{"n_layer": 11, "d_model": 128, "n_experts": 256, "experts_per_token": 4, "d_expert": 32, "d_shared_expert": 64, "activation": "swiglu", "moe_layers": [1, 2, 3, 4, 5, 6, 7, 8, 9, 10], "router_score": "sigmoid", "normalize_top_k": true, "routed_scale": 2.0, "balance_loss": 0.0023, "balance_bias": false, "init_std_router": 0.039, "lr_router": 0.00182, "n_head": 4, "n_kv_head": 2, "head_dim": 32, "vocab_size": 8985, "norm": "rmsnorm", "norm_place": "pre", "norm_eps": 1e-05, "positions": "rope", "rope_base": 10000.0, "rope_fraction": 1.0, "qk_norm": false, "attn_scale": 0.177, "tie_embeddings": true, "parallel_block": false, "init": "normal", "init_std_qkv": 0.0442, "init_std_o": 0.0, "init_std_up": 0.0442, "init_std_down": 0.0, "optimizer": "muon_variant", "lr": 0.00602, "lr_mult_qkv": 0.5, "beta1": 0.93, "lr_head": 0.0081, "grad_clip": 0.5, "warmup_steps": 200, "schedule": "wsd", "decay_fraction": 1.0, "decay_shape": "linear", "final_lr_fraction": 0.0, "batch_tokens": [32768, 65536, 131072], "seq_len": 768, "doc_mask": true, "train_tokens": 546200000, "steps": 7669, "dataset": "wikipedia_en"}
Below are experts of layer 6 (counted from 0) of a mixture-of-experts language model. Rows are named router (the router's row for the expert), gate (a neuron's input weights, with its number), up (a neuron's input weights, with its number), down (a neuron's output weights, with its number) and show model dimensions 0-127. Each number is 200 + 30 x the weight over its row's rms, rounded and kept within 0 to 999.
Before each expert's rows: a language model's description of what the expert responds to. This comes from a sample of Wikipedia text that the model never trained on.

# expert 16
What it handles: Opening consonant pieces of a word split after a space, mostly c, d, st, cl, fl, as in c|ave, D|oubles, st|ation.
router,228,215,120,221,212,174,231,192,168,228,178,201,261,186,218,206,233,183,189,185,224,195,207,188,188,175,196,172,196,214,201,183,219,183,179,196,192,166,165,240,198,170,204,186,190,164,214,180,265,171,176,210,182,183,217,223,168,267,214,264,259,186,177,193,206,206,183,251,206,175,189,156,167,192,139,195,245,200,282,201,172,199,168,210,195,147,172,205,221,271,178,204,183,208,215,175,167,181,189,213,136,217,173,200,203,200,248,147,196,211,226,223,257,193,212,208,230,251,234,155,175,285,198,175,200,189,223,215
gate0,189,213,201,206,181,164,180,215,239,194,173,185,220,181,219,235,230,266,176,170,196,195,197,160,242,168,174,176,164,216,204,225,204,167,195,173,184,154,173,223,204,229,205,181,191,160,213,177,203,185,135,201,186,195,222,163,224,146,197,173,163,245,258,238,206,166,240,208,173,260,186,184,187,201,199,185,269,233,194,199,188,207,233,188,240,225,189,217,221,253,248,190,201,219,248,186,155,209,201,167,191,163,186,138,180,145,173,188,181,206,163,261,247,208,154,213,140,228,228,135,242,187,228,207,153,198,223,229
up0,230,256,182,202,164,205,212,159,185,243,135,252,265,199,194,178,215,233,228,197,205,131,200,240,229,183,142,245,224,169,183,185,198,165,181,234,220,199,212,223,190,202,162,256,203,234,154,241,230,189,188,152,206,159,260,152,176,198,195,214,235,176,224,203,152,206,214,216,172,163,174,173,211,171,209,204,169,172,253,160,192,230,186,201,199,229,210,143,166,234,191,223,226,153,160,180,193,208,239,229,213,224,191,185,188,240,192,162,206,223,179,161,194,195,206,155,217,164,182,195,132,214,251,227,188,225,191,194
down0,186,217,218,207,186,205,212,173,142,230,206,188,135,238,212,144,203,208,191,166,174,174,180,235,150,198,273,198,158,207,207,202,236,200,237,200,222,208,250,213,218,203,194,191,128,203,229,139,218,192,235,141,177,232,189,171,176,163,210,178,212,191,126,139,190,232,246,230,190,168,215,220,216,226,174,248,226,175,195,159,203,233,206,190,248,183,220,240,208,179,188,178,199,201,209,172,221,159,221,178,258,197,215,238,201,226,244,209,259,148,188,192,213,196,189,188,159,248,225,241,208,219,207,207,150,213,214,249
gate1,194,184,131,198,211,229,161,217,193,191,213,173,187,186,250,211,223,187,200,230,226,240,218,215,200,188,208,200,248,180,153,208,192,158,155,239,275,211,176,171,193,110,201,192,241,226,205,195,187,176,190,229,238,169,205,197,240,256,170,206,151,187,230,224,221,228,243,184,188,254,238,175,186,221,236,189,209,171,230,187,222,197,161,208,203,167,209,207,225,237,171,206,197,220,195,214,217,207,196,153,155,148,203,207,206,177,223,215,232,233,143,263,225,161,207,200,194,197,207,139,235,251,203,171,130,248,159,209
up1,198,268,177,173,231,186,161,201,245,245,216,189,209,158,213,280,175,192,155,218,187,193,205,202,178,179,181,189,176,200,245,225,196,212,201,189,154,220,244,184,226,268,229,171,148,169,226,123,191,188,179,155,191,192,209,216,164,191,202,192,214,152,224,226,254,206,194,179,189,251,155,131,171,206,206,243,211,173,189,176,195,189,241,198,161,110,177,215,232,186,198,190,197,198,158,222,157,208,212,180,251,222,154,193,209,197,235,238,195,161,189,213,174,229,185,187,189,219,241,150,197,200,222,233,229,186,214,180
down1,136,227,169,159,160,213,190,173,185,183,152,236,169,193,185,223,182,218,211,221,204,159,194,199,260,194,228,202,217,158,232,223,204,168,216,188,231,215,137,177,226,220,223,204,180,142,206,221,223,219,217,267,144,235,230,207,199,181,159,209,253,186,168,180,240,181,228,116,192,182,214,136,199,230,226,212,248,201,242,204,145,183,213,189,170,138,179,182,251,184,187,231,236,196,192,185,215,201,232,200,211,248,166,238,219,192,219,197,192,151,173,228,272,178,230,202,148,211,184,222,200,181,221,190,211,223,189,183
gate2,201,188,173,221,212,229,201,192,217,194,200,218,192,183,228,184,146,229,137,188,188,216,228,215,190,208,225,165,183,146,239,242,206,141,182,197,191,178,217,196,156,210,215,194,162,160,246,235,228,203,108,196,207,209,192,249,194,254,212,210,268,243,204,199,196,235,217,193,199,228,238,169,143,203,225,143,225,189,217,195,197,159,181,213,212,212,177,222,226,208,208,223,167,211,227,239,167,212,173,200,219,193,167,219,242,190,213,142,201,118,140,227,210,218,227,195,151,220,239,160,156,220,144,237,188,199,176,246
up2,270,211,208,226,204,185,176,208,219,254,217,185,185,195,191,181,190,200,239,191,218,227,167,192,203,187,188,209,177,189,152,185,194,223,220,204,206,231,230,246,214,199,209,99,234,243,177,170,185,225,167,222,146,175,142,186,178,229,206,212,189,159,184,189,215,204,244,226,160,206,199,225,249,187,185,149,221,214,243,228,175,249,189,251,178,230,185,199,242,213,193,202,241,255,219,208,227,198,145,198,217,180,248,194,163,286,205,210,245,214,186,183,168,205,249,197,179,253,193,255,185,213,185,180,266,214,187,160
down2,94,277,201,226,173,204,203,174,167,221,190,200,194,165,182,212,235,243,188,197,180,169,224,257,182,205,217,199,210,210,178,169,213,280,225,225,176,213,199,233,201,211,181,176,184,178,182,169,189,177,210,174,214,147,224,236,175,200,138,192,170,187,211,180,162,213,173,236,145,198,163,172,223,193,159,234,223,163,218,182,259,208,212,231,217,198,207,194,187,245,202,202,224,179,196,190,214,150,202,196,210,177,183,231,198,206,192,214,167,183,238,171,174,241,233,227,187,143,271,247,216,217,278,188,176,194,184,251
gate3,215,259,135,218,216,194,221,158,205,189,230,197,198,232,190,188,164,190,203,205,188,168,185,198,195,255,228,210,196,204,196,132,235,260,223,205,152,234,120,224,178,248,173,250,120,228,259,249,178,231,197,177,175,179,208,256,185,181,236,229,181,162,171,218,196,241,116,211,187,182,173,161,206,233,233,194,209,199,214,190,204,227,167,201,206,168,223,253,204,206,210,223,203,221,143,242,238,202,198,216,175,162,171,211,204,193,158,162,195,179,184,197,220,210,183,228,211,236,194,212,192,240,191,205,186,154,223,168
up3,205,202,226,249,202,150,157,267,204,208,228,182,205,223,182,200,228,215,191,206,247,243,189,220,221,200,186,151,153,171,170,184,235,141,181,169,181,251,269,170,186,230,205,132,215,172,189,196,191,262,159,184,190,202,196,213,221,202,168,236,260,207,219,186,169,176,197,180,155,212,210,218,181,131,208,234,225,220,195,241,209,201,231,138,193,148,215,219,226,182,170,207,154,218,199,195,163,155,215,236,203,204,217,140,164,205,233,223,179,215,179,174,216,219,213,204,215,201,218,194,195,178,177,250,156,262,159,242
down3,155,207,241,159,194,180,174,174,223,159,206,161,202,197,250,215,197,219,156,154,191,183,244,233,188,133,179,207,175,223,201,201,207,202,232,243,263,197,176,175,198,196,206,220,205,225,202,189,226,172,163,162,205,205,214,161,225,193,230,196,194,227,251,212,198,251,204,248,225,196,173,176,223,220,213,238,233,216,198,163,231,213,181,210,155,190,195,173,213,248,205,115,178,231,139,177,219,149,188,189,215,161,177,165,176,204,183,201,227,189,224,178,132,256,134,206,182,154,183,198,254,148,173,201,219,192,261,210
gate4,198,201,230,171,225,194,199,151,197,191,196,205,179,176,179,184,151,234,191,230,193,172,197,188,254,234,255,250,214,193,246,219,201,132,152,175,175,208,192,213,220,196,238,210,225,212,184,189,186,211,166,209,166,228,208,127,189,174,215,154,191,234,211,219,218,202,134,163,211,201,156,193,178,187,253,179,204,228,245,183,171,247,207,166,216,286,209,177,182,133,182,244,229,209,194,204,180,269,151,187,223,208,203,247,187,204,167,167,220,199,196,148,258,214,189,186,210,187,212,154,234,239,183,241,237,194,207,230
up4,212,178,167,211,206,180,182,234,224,216,134,136,218,229,215,164,158,238,193,211,252,178,204,256,187,175,238,209,175,194,214,196,236,157,224,149,157,230,217,215,302,184,218,212,269,208,228,145,208,125,207,175,240,213,171,206,228,221,221,261,214,179,203,257,179,223,218,192,188,203,191,192,181,170,196,247,210,179,203,207,211,170,198,166,233,204,198,184,215,228,200,176,194,222,209,183,186,181,215,193,269,179,206,211,172,185,219,203,171,182,174,177,193,188,184,198,291,214,159,203,192,167,216,172,249,171,233,209
down4,173,236,206,191,247,190,199,190,158,168,198,196,179,158,222,186,174,206,176,241,202,223,208,248,205,171,251,150,159,166,208,171,193,183,244,198,219,187,207,217,219,178,184,221,210,241,225,197,243,188,236,226,198,213,257,226,209,157,224,138,149,222,173,202,214,183,253,145,167,216,233,210,202,198,248,233,148,183,169,190,209,258,196,195,170,273,122,195,220,147,209,170,154,164,203,237,192,259,200,208,188,246,224,193,188,213,166,216,202,193,229,235,189,149,146,216,233,209,209,238,228,163,194,191,191,220,170,214
gate5,168,186,204,212,120,163,240,203,177,204,185,195,230,165,230,197,211,154,237,173,226,230,174,171,152,210,179,243,176,202,212,263,220,253,184,230,231,134,224,179,221,126,165,228,184,191,213,220,200,214,150,215,166,186,150,257,197,201,221,258,173,182,170,203,222,190,182,239,148,178,198,144,211,184,179,238,236,204,230,165,176,193,219,228,205,222,209,155,191,214,170,215,141,218,227,188,165,213,140,148,159,200,185,220,213,227,192,187,190,205,195,230,230,181,172,197,214,230,197,150,221,193,236,223,159,176,212,167
up5,170,202,235,193,200,195,195,227,172,203,183,201,192,168,234,206,207,210,281,217,210,201,214,189,190,208,182,206,149,197,134,214,145,188,195,187,208,215,203,191,234,207,205,205,233,160,178,191,211,173,208,172,235,208,151,186,200,268,178,218,209,274,240,220,206,168,194,218,182,230,218,229,209,229,211,175,213,235,234,247,178,185,312,238,104,192,193,128,194,178,155,238,188,222,180,190,202,185,239,195,203,210,177,233,193,254,175,182,174,217,225,161,220,210,188,202,214,213,255,139,172,216,236,196,218,192,171,216
down5,213,236,193,225,210,190,263,180,228,190,183,192,192,235,282,204,195,155,185,260,189,171,138,177,252,214,207,230,204,194,194,216,252,238,186,205,174,228,157,169,184,226,190,135,217,199,161,207,131,225,205,199,233,197,198,274,170,206,213,188,163,149,171,239,206,198,167,185,163,234,211,224,213,166,190,156,230,205,227,198,249,146,189,134,203,249,185,195,205,179,186,202,266,192,194,157,164,202,166,161,208,175,181,140,171,201,185,186,209,228,241,193,175,186,201,211,189,185,178,161,216,188,216,224,216,238,191,226
gate6,261,213,180,199,227,204,205,198,195,183,141,208,236,217,184,185,201,218,197,203,200,198,142,225,229,225,230,245,208,166,170,174,226,266,147,224,212,237,186,200,179,189,208,210,143,141,218,188,228,144,206,206,244,156,224,220,244,208,168,262,212,205,185,230,200,202,162,242,193,208,209,171,243,156,211,249,254,212,219,147,209,267,173,204,195,212,188,210,232,185,216,163,165,238,200,250,183,194,184,198,197,225,226,238,169,187,178,160,198,204,208,185,275,222,247,196,256,238,166,217,202,219,205,137,207,183,234,200
up6,253,240,150,209,221,250,203,186,145,192,131,208,226,208,179,157,173,143,220,208,213,199,150,226,224,228,227,203,212,206,229,167,210,219,166,170,249,170,170,258,161,217,242,195,141,148,209,234,187,187,224,152,279,118,226,215,170,228,228,218,146,214,190,268,192,183,148,195,208,226,198,200,200,209,201,218,249,242,198,149,196,223,174,209,146,212,216,213,229,191,237,232,182,230,202,234,177,207,198,168,197,235,231,205,169,203,173,196,216,211,207,207,186,191,188,215,206,211,163,206,178,178,196,186,190,217,238,178
down6,199,187,164,193,233,209,166,154,164,188,231,174,244,225,200,202,172,211,240,196,183,155,201,211,178,210,263,212,160,167,240,134,180,170,176,212,168,217,170,144,201,191,176,230,269,217,239,207,169,188,197,218,210,192,211,172,214,215,207,232,176,246,181,190,261,228,195,228,165,138,243,215,195,201,178,155,229,179,207,158,261,201,149,186,190,202,236,199,187,221,211,249,166,173,213,238,232,246,187,206,127,182,269,162,192,205,155,216,231,170,188,199,208,164,202,153,207,210,217,228,202,233,178,170,171,218,242,198
gate7,251,178,150,228,250,220,146,179,182,220,188,206,233,226,285,194,184,138,174,213,157,165,218,218,156,211,190,162,205,153,234,211,204,199,189,186,212,190,203,221,184,183,202,182,187,220,170,159,233,160,184,222,195,217,171,261,246,238,226,238,278,217,200,239,188,207,214,252,171,186,207,172,202,193,213,190,248,254,231,210,204,215,217,240,192,235,220,204,156,174,208,234,180,196,176,238,179,163,159,224,205,206,199,200,213,137,207,215,179,225,164,204,248,194,212,163,223,253,206,161,167,185,163,221,248,192,254,193
up7,221,220,206,210,177,172,169,217,171,212,216,237,214,187,132,181,184,246,166,240,242,221,217,192,210,186,208,301,211,239,213,189,213,177,162,209,141,183,209,181,252,213,234,229,218,198,213,242,144,179,208,151,215,194,212,201,190,243,186,221,217,208,155,182,205,155,195,225,178,248,179,235,171,168,239,170,154,176,168,233,240,219,140,189,197,178,197,174,223,247,179,156,236,170,186,183,238,226,239,171,160,192,171,212,187,250,229,207,198,171,195,180,127,255,195,209,191,149,180,185,199,208,220,153,183,200,194,225
down7,173,209,238,218,250,175,193,207,221,181,239,223,172,151,250,189,193,159,201,196,250,217,185,225,195,215,172,194,207,205,161,175,166,200,285,191,166,177,190,186,226,195,168,235,112,250,225,170,181,199,178,186,210,167,209,139,239,156,152,195,184,152,204,201,213,196,193,209,204,219,196,171,167,164,192,189,180,148,189,219,191,217,226,201,244,227,200,180,172,245,181,234,212,193,213,222,179,172,215,154,165,206,169,233,201,265,245,167,244,196,193,255,203,253,206,250,213,166,151,193,229,179,200,251,223,207,245,228
gate8,256,192,186,194,213,221,258,192,238,185,176,206,159,264,206,210,182,153,219,173,232,219,169,191,200,202,155,166,191,182,213,193,188,191,136,150,235,225,178,235,216,206,223,195,163,192,235,221,187,231,226,215,226,137,208,221,201,160,198,241,184,228,178,202,163,169,210,171,144,171,199,166,150,207,202,218,259,226,193,177,218,166,238,190,156,196,238,262,227,158,228,228,174,200,174,211,188,235,192,194,249,261,206,187,240,177,204,167,186,151,188,198,204,171,244,240,197,159,179,139,208,230,167,268,199,209,175,215
up8,165,247,174,185,167,204,172,201,218,163,194,170,163,210,204,274,247,207,191,224,176,193,174,195,156,218,170,166,230,215,189,169,165,154,195,109,183,238,247,225,224,161,220,235,189,204,231,233,186,242,190,207,175,243,183,236,208,152,163,183,207,220,188,215,204,182,253,185,212,225,194,188,186,205,191,213,220,214,190,210,175,240,210,175,167,181,161,214,157,222,207,222,156,178,146,258,210,165,181,173,179,193,182,217,208,162,193,200,153,139,134,181,210,183,167,180,148,192,222,189,206,187,287,155,228,200,217,192
down8,177,157,204,190,169,226,210,210,182,250,238,166,168,157,221,183,238,189,271,224,176,176,223,211,227,211,195,178,196,200,248,158,194,178,222,153,152,239,181,201,191,224,207,186,194,169,190,201,190,183,222,133,138,216,153,215,145,147,122,173,214,244,193,215,207,170,194,190,189,177,215,206,180,196,158,250,161,179,209,222,201,171,157,247,184,162,170,198,212,247,227,157,209,239,143,192,207,193,146,242,211,225,140,163,215,219,198,175,182,201,222,228,207,197,234,207,198,194,241,173,177,202,140,227,188,175,181,162
gate9,242,157,176,231,209,216,201,172,156,228,230,205,248,187,183,203,203,221,144,207,198,240,180,181,219,168,223,228,244,188,165,222,243,234,134,241,173,199,185,147,177,153,196,200,199,179,198,190,219,148,159,234,175,244,200,225,240,252,142,211,242,238,142,178,223,188,223,174,205,232,237,142,167,176,222,206,211,197,205,203,189,179,190,177,231,243,225,202,286,228,201,156,185,138,188,218,211,186,227,167,161,215,196,226,199,163,187,251,183,177,165,236,205,219,218,207,181,223,180,162,192,202,253,198,200,164,209,176
up9,194,217,151,194,149,210,197,161,234,187,169,207,179,195,207,177,146,212,201,171,160,201,219,188,204,192,236,207,146,200,246,228,158,195,226,214,228,180,175,208,117,211,243,233,208,218,228,254,214,169,220,175,213,184,197,192,190,192,212,193,213,224,267,198,195,183,145,223,231,157,246,188,204,235,180,188,161,223,247,110,291,228,254,159,224,218,171,199,177,253,201,214,213,230,185,192,199,176,180,214,205,187,208,155,201,187,171,234,196,203,164,181,198,161,202,223,209,286,195,239,201,210,185,202,226,182,226,170
down9,188,182,257,232,197,176,198,220,212,193,251,202,251,205,190,192,194,194,140,213,163,161,216,219,182,252,171,117,184,222,208,164,204,223,223,235,161,212,191,169,229,193,228,181,183,197,170,190,164,154,184,238,170,237,168,174,195,156,186,233,139,194,207,211,215,204,198,171,214,221,252,232,196,222,265,262,163,252,178,190,235,204,195,215,203,198,179,187,217,183,203,209,197,204,263,158,188,250,237,176,131,247,194,254,241,213,186,215,227,186,204,199,258,175,170,195,198,185,242,186,175,228,207,196,200,235,166,255
gate10,177,175,216,186,199,215,187,166,203,183,191,195,233,145,227,264,205,199,201,252,187,165,215,147,236,201,197,186,177,171,196,180,168,118,155,220,241,186,199,186,161,161,234,263,178,215,219,228,214,213,153,238,192,244,194,190,184,208,166,183,202,189,202,280,156,192,225,252,214,172,249,190,178,154,170,247,164,199,168,162,232,216,232,203,174,177,155,185,271,219,177,175,236,208,206,164,180,180,195,174,164,242,170,222,177,190,171,243,223,200,233,192,240,240,214,197,232,178,190,148,182,193,213,197,206,174,180,245
up10,184,135,159,210,191,241,215,213,226,215,210,202,228,244,236,229,258,221,212,163,211,186,178,221,146,111,171,230,220,201,166,158,206,183,210,192,167,260,204,203,177,208,156,172,173,187,181,231,225,174,188,174,209,195,202,197,219,189,209,217,220,214,181,189,153,175,192,206,186,223,200,203,180,215,224,221,234,167,185,261,187,195,177,205,299,158,187,246,129,169,224,211,144,249,219,180,216,147,206,227,178,233,182,208,190,165,210,187,160,222,168,162,230,202,235,159,190,238,167,201,244,169,223,228,213,214,212,236
down10,214,230,211,151,212,137,192,182,229,199,246,215,193,247,204,225,211,200,262,199,148,197,176,163,241,165,219,174,226,196,176,239,210,178,217,179,206,220,169,209,176,226,160,197,170,190,175,194,169,151,175,215,169,190,185,158,181,193,206,155,231,228,198,170,193,229,245,124,215,217,195,176,263,222,198,226,116,159,274,187,172,176,176,190,181,168,177,195,212,209,218,201,248,231,136,246,204,185,227,194,171,201,212,228,197,256,209,220,167,189,227,210,218,147,184,257,202,214,210,208,160,198,224,201,175,165,239,238
gate11,234,206,191,243,239,179,220,196,137,213,148,199,245,224,180,195,200,224,205,168,195,183,263,208,142,228,230,173,217,168,188,143,222,170,195,255,170,195,163,224,225,163,153,198,234,170,147,198,221,151,180,205,178,227,254,169,152,235,167,215,186,166,217,169,165,233,237,175,163,207,181,206,251,185,148,214,165,239,217,206,187,203,197,173,185,204,150,157,220,183,211,157,179,219,217,211,222,242,146,232,184,234,175,218,243,170,211,185,192,216,213,259,216,212,191,223,211,162,179,199,194,244,181,130,214,219,226,196
up11,179,215,213,153,152,207,147,219,205,189,239,209,161,182,228,230,192,181,152,279,205,210,204,233,231,174,218,174,176,237,192,244,141,216,221,148,216,218,157,208,174,245,204,206,197,190,285,234,212,151,176,193,213,128,184,192,197,188,186,192,243,207,216,207,238,183,204,230,184,237,247,194,229,224,200,161,191,175,170,205,176,205,259,211,143,182,185,258,210,200,232,199,218,170,188,235,224,192,205,179,197,136,216,230,186,234,237,217,210,188,177,109,206,234,216,191,166,234,212,184,203,169,209,238,206,196,164,210
down11,246,144,218,194,188,225,227,213,212,155,193,155,187,243,196,233,153,190,122,157,182,169,166,218,254,195,215,164,164,188,224,212,231,165,190,242,215,236,172,186,203,199,173,231,170,178,187,235,174,185,235,172,222,186,199,204,252,198,169,164,221,252,217,265,219,206,142,194,248,207,160,225,247,215,264,230,219,219,173,170,234,183,228,232,219,186,207,169,143,196,227,207,125,179,199,187,186,200,199,180,198,189,189,241,212,230,193,180,181,162,209,158,181,213,171,201,213,258,180,171,170,159,191,202,188,197,259,194
gate12,221,222,183,175,183,230,193,196,211,236,215,238,215,176,222,226,199,183,186,234,187,195,190,170,195,226,156,181,186,240,199,215,187,183,213,213,262,190,187,149,142,149,199,257,141,206,274,243,205,189,182,207,157,229,153,185,159,175,192,178,143,190,242,143,240,199,166,191,175,138,162,212,253,183,209,204,174,176,161,213,215,184,177,187,213,243,237,246,223,255,197,224,172,199,214,198,174,270,165,220,145,177,224,178,223,228,226,198,170,199,247,203,195,160,173,246,186,192,202,220,218,217,196,201,202,271,200,219
up12,257,242,217,226,177,214,225,242,216,226,202,175,191,182,213,250,236,253,182,167,177,123,165,124,191,161,217,212,169,166,185,152,231,174,234,239,173,199,149,150,198,191,198,217,206,240,177,154,214,156,204,207,187,199,186,234,202,179,186,249,211,215,204,151,193,198,143,200,172,184,195,235,168,217,234,185,221,192,168,218,186,222,189,195,278,180,224,200,215,214,247,176,205,163,259,238,138,190,236,210,221,204,168,183,219,208,200,258,192,199,206,212,233,217,192,231,179,192,243,213,223,178,252,179,218,240,227,232
down12,165,199,185,127,149,192,219,157,173,212,217,238,187,147,181,242,236,251,168,165,197,238,184,182,220,175,185,182,199,218,218,168,158,222,183,187,193,215,139,202,131,190,171,186,240,202,265,230,170,195,241,173,127,220,151,182,175,212,151,177,177,165,222,226,240,200,235,218,153,204,218,262,219,212,238,203,210,164,195,194,191,195,177,145,221,202,201,229,170,207,225,201,174,193,196,177,181,200,191,185,211,239,157,188,160,146,214,165,176,208,247,160,224,179,148,216,185,225,190,211,176,205,227,229,210,251,170,211
gate13,146,224,231,198,233,184,226,255,219,211,165,189,200,200,217,173,229,178,196,190,172,138,182,208,196,241,191,210,222,174,164,206,173,86,180,218,204,189,152,153,252,203,186,193,190,195,199,186,188,182,191,240,248,196,222,212,210,243,203,262,211,190,191,230,233,205,206,144,161,141,194,165,183,153,193,230,221,231,205,208,222,165,197,193,167,184,172,198,210,256,171,185,185,173,221,242,165,166,195,258,210,172,190,203,236,206,247,174,187,238,165,184,247,169,230,215,168,172,248,154,195,257,197,203,189,229,160,219
up13,208,137,202,154,206,149,200,193,162,171,214,190,195,221,224,190,183,211,210,165,195,177,185,240,226,220,180,201,163,145,196,209,162,209,208,168,201,149,182,234,161,215,205,233,224,197,195,178,247,167,202,223,148,178,216,162,182,133,153,203,235,239,233,179,206,197,275,174,186,202,206,175,191,158,228,226,135,189,218,236,192,201,177,165,220,275,230,184,206,160,218,228,210,190,221,208,208,214,179,203,216,232,270,230,195,143,174,242,194,200,209,131,166,190,204,222,196,197,233,236,154,271,206,234,176,173,172,208
down13,225,210,231,250,154,194,203,239,226,273,208,172,185,203,201,178,175,177,188,237,225,206,173,222,206,191,216,164,141,208,146,169,199,239,202,191,219,186,201,215,185,202,153,174,241,172,254,174,176,226,257,211,190,222,238,182,240,223,189,168,248,206,231,215,217,191,157,269,187,199,251,169,171,205,136,182,192,247,224,204,218,236,161,204,210,168,168,217,159,217,182,174,206,210,225,219,187,210,198,225,198,219,190,212,206,169,195,172,213,223,168,232,262,225,232,182,281,276,181,187,217,262,212,206,206,244,211,170
gate14,206,180,243,194,190,251,176,221,233,176,170,228,205,290,136,199,135,207,202,192,161,212,144,182,181,132,171,211,218,169,222,257,175,175,194,227,211,242,210,217,204,195,206,176,166,143,222,213,205,197,183,202,165,210,208,215,207,214,213,228,209,161,158,249,193,232,223,217,178,195,207,219,146,236,168,206,202,192,160,210,139,222,200,224,178,189,202,261,172,210,230,186,191,187,170,143,223,173,191,205,222,175,186,164,206,207,165,252,245,181,169,213,264,203,173,210,142,250,227,221,225,141,187,206,221,204,197,169
up14,140,191,233,205,168,221,193,173,181,176,187,227,203,196,185,237,213,255,231,228,153,252,169,217,224,228,160,171,178,222,234,227,165,179,163,188,243,245,185,174,159,232,197,179,196,209,185,253,226,220,200,192,189,222,232,193,264,247,177,236,154,186,253,201,184,200,198,200,199,213,174,216,184,249,165,235,193,233,218,176,201,247,204,235,126,220,166,187,179,162,210,209,159,253,256,160,214,183,173,161,222,199,245,177,176,219,225,202,182,247,193,168,213,206,176,175,228,271,153,194,158,226,211,242,212,206,222,171
down14,242,211,192,192,224,203,237,182,202,181,205,199,161,227,201,206,236,205,209,235,127,187,198,221,179,258,156,220,205,201,261,150,188,206,211,202,213,206,221,194,177,202,188,218,211,207,203,196,205,225,162,161,169,174,248,166,205,234,185,186,191,250,211,122,229,219,214,291,177,171,209,189,198,233,249,220,224,208,208,277,215,191,167,204,191,173,202,252,176,231,219,231,232,170,145,208,163,175,192,233,249,176,172,205,209,171,210,182,190,225,221,286,242,168,143,197,200,231,174,212,232,228,181,157,164,183,191,166
gate15,214,176,166,179,193,218,209,227,199,185,218,182,197,145,222,195,173,234,185,208,189,227,175,235,193,224,137,209,207,244,178,172,183,189,127,164,207,244,225,201,218,200,166,209,211,218,200,216,185,216,199,242,210,227,246,219,227,231,239,174,192,164,127,206,201,198,229,179,238,233,267,207,233,228,156,219,155,212,184,189,174,146,199,227,217,200,175,239,155,203,196,257,161,227,189,142,190,185,106,216,193,199,243,230,213,189,206,223,176,231,178,231,227,106,211,151,199,218,241,216,206,217,201,181,230,192,228,174
up15,173,209,195,196,224,179,143,206,151,234,204,243,163,250,156,226,196,239,188,242,200,287,241,226,185,236,190,168,207,231,185,191,171,189,175,209,201,180,203,214,207,233,141,159,256,164,243,202,142,223,154,230,169,225,215,194,165,230,223,177,196,156,167,204,187,225,194,187,228,200,231,208,246,198,175,220,171,181,207,176,172,243,233,210,218,221,113,175,177,238,181,224,141,221,230,174,208,178,144,194,172,251,224,212,211,186,222,208,181,243,214,228,197,179,251,237,214,172,206,179,222,235,198,167,203,214,167,189
down15,182,194,225,211,200,180,220,188,190,230,182,182,178,192,230,153,185,178,228,157,210,206,207,166,175,218,156,188,157,219,202,226,262,187,234,229,224,198,182,255,205,188,213,243,229,232,185,244,156,169,238,229,206,178,137,225,273,235,191,172,149,247,179,115,197,169,194,237,193,199,190,206,207,216,164,186,186,212,153,227,251,206,188,226,188,197,142,185,233,242,185,180,186,212,167,205,216,246,180,242,194,120,204,164,234,228,194,172,200,162,195,184,224,259,205,204,215,154,197,227,194,232,197,189,182,181,213,127
gate16,240,195,180,206,192,184,175,227,133,203,243,248,143,205,184,169,130,200,144,205,213,197,211,159,179,198,234,150,191,228,166,206,181,219,211,221,198,173,245,203,185,187,141,174,210,171,247,225,197,200,155,208,148,206,118,248,187,164,208,232,178,213,191,157,186,196,186,163,174,235,228,258,198,222,179,166,213,193,239,189,161,209,193,186,229,197,218,202,214,178,207,210,191,279,242,204,228,167,166,204,175,207,185,238,219,204,153,209,197,226,187,191,204,145,251,250,165,196,218,164,194,197,190,129,190,195,206,239
up16,193,204,224,195,174,206,183,181,229,214,162,231,147,258,194,258,151,201,206,181,223,126,208,186,176,167,189,190,207,239,281,157,194,186,164,165,196,140,190,235,161,213,174,146,187,191,232,199,225,211,163,195,205,223,198,206,175,185,192,174,248,222,207,147,137,163,186,139,195,177,215,177,169,222,167,156,159,194,185,190,201,167,174,153,224,160,185,214,191,192,185,189,228,217,269,165,240,190,193,186,185,188,175,169,189,185,184,223,213,184,188,219,190,174,224,209,183,226,202,258,202,216,222,103,224,225,183,221
down16,168,178,211,198,149,213,237,238,161,227,181,186,172,212,233,216,247,210,258,178,234,142,226,217,179,175,193,214,181,178,222,242,177,134,183,252,187,145,164,240,169,186,209,210,231,178,206,228,160,190,154,189,177,227,277,223,160,200,166,168,177,200,209,268,184,109,204,200,207,164,204,186,155,199,212,214,199,132,229,195,166,205,252,222,213,194,171,185,218,229,223,217,182,212,198,200,143,216,220,250,206,192,222,246,191,166,200,222,152,186,186,189,203,151,220,169,186,193,220,205,161,222,215,162,194,215,216,210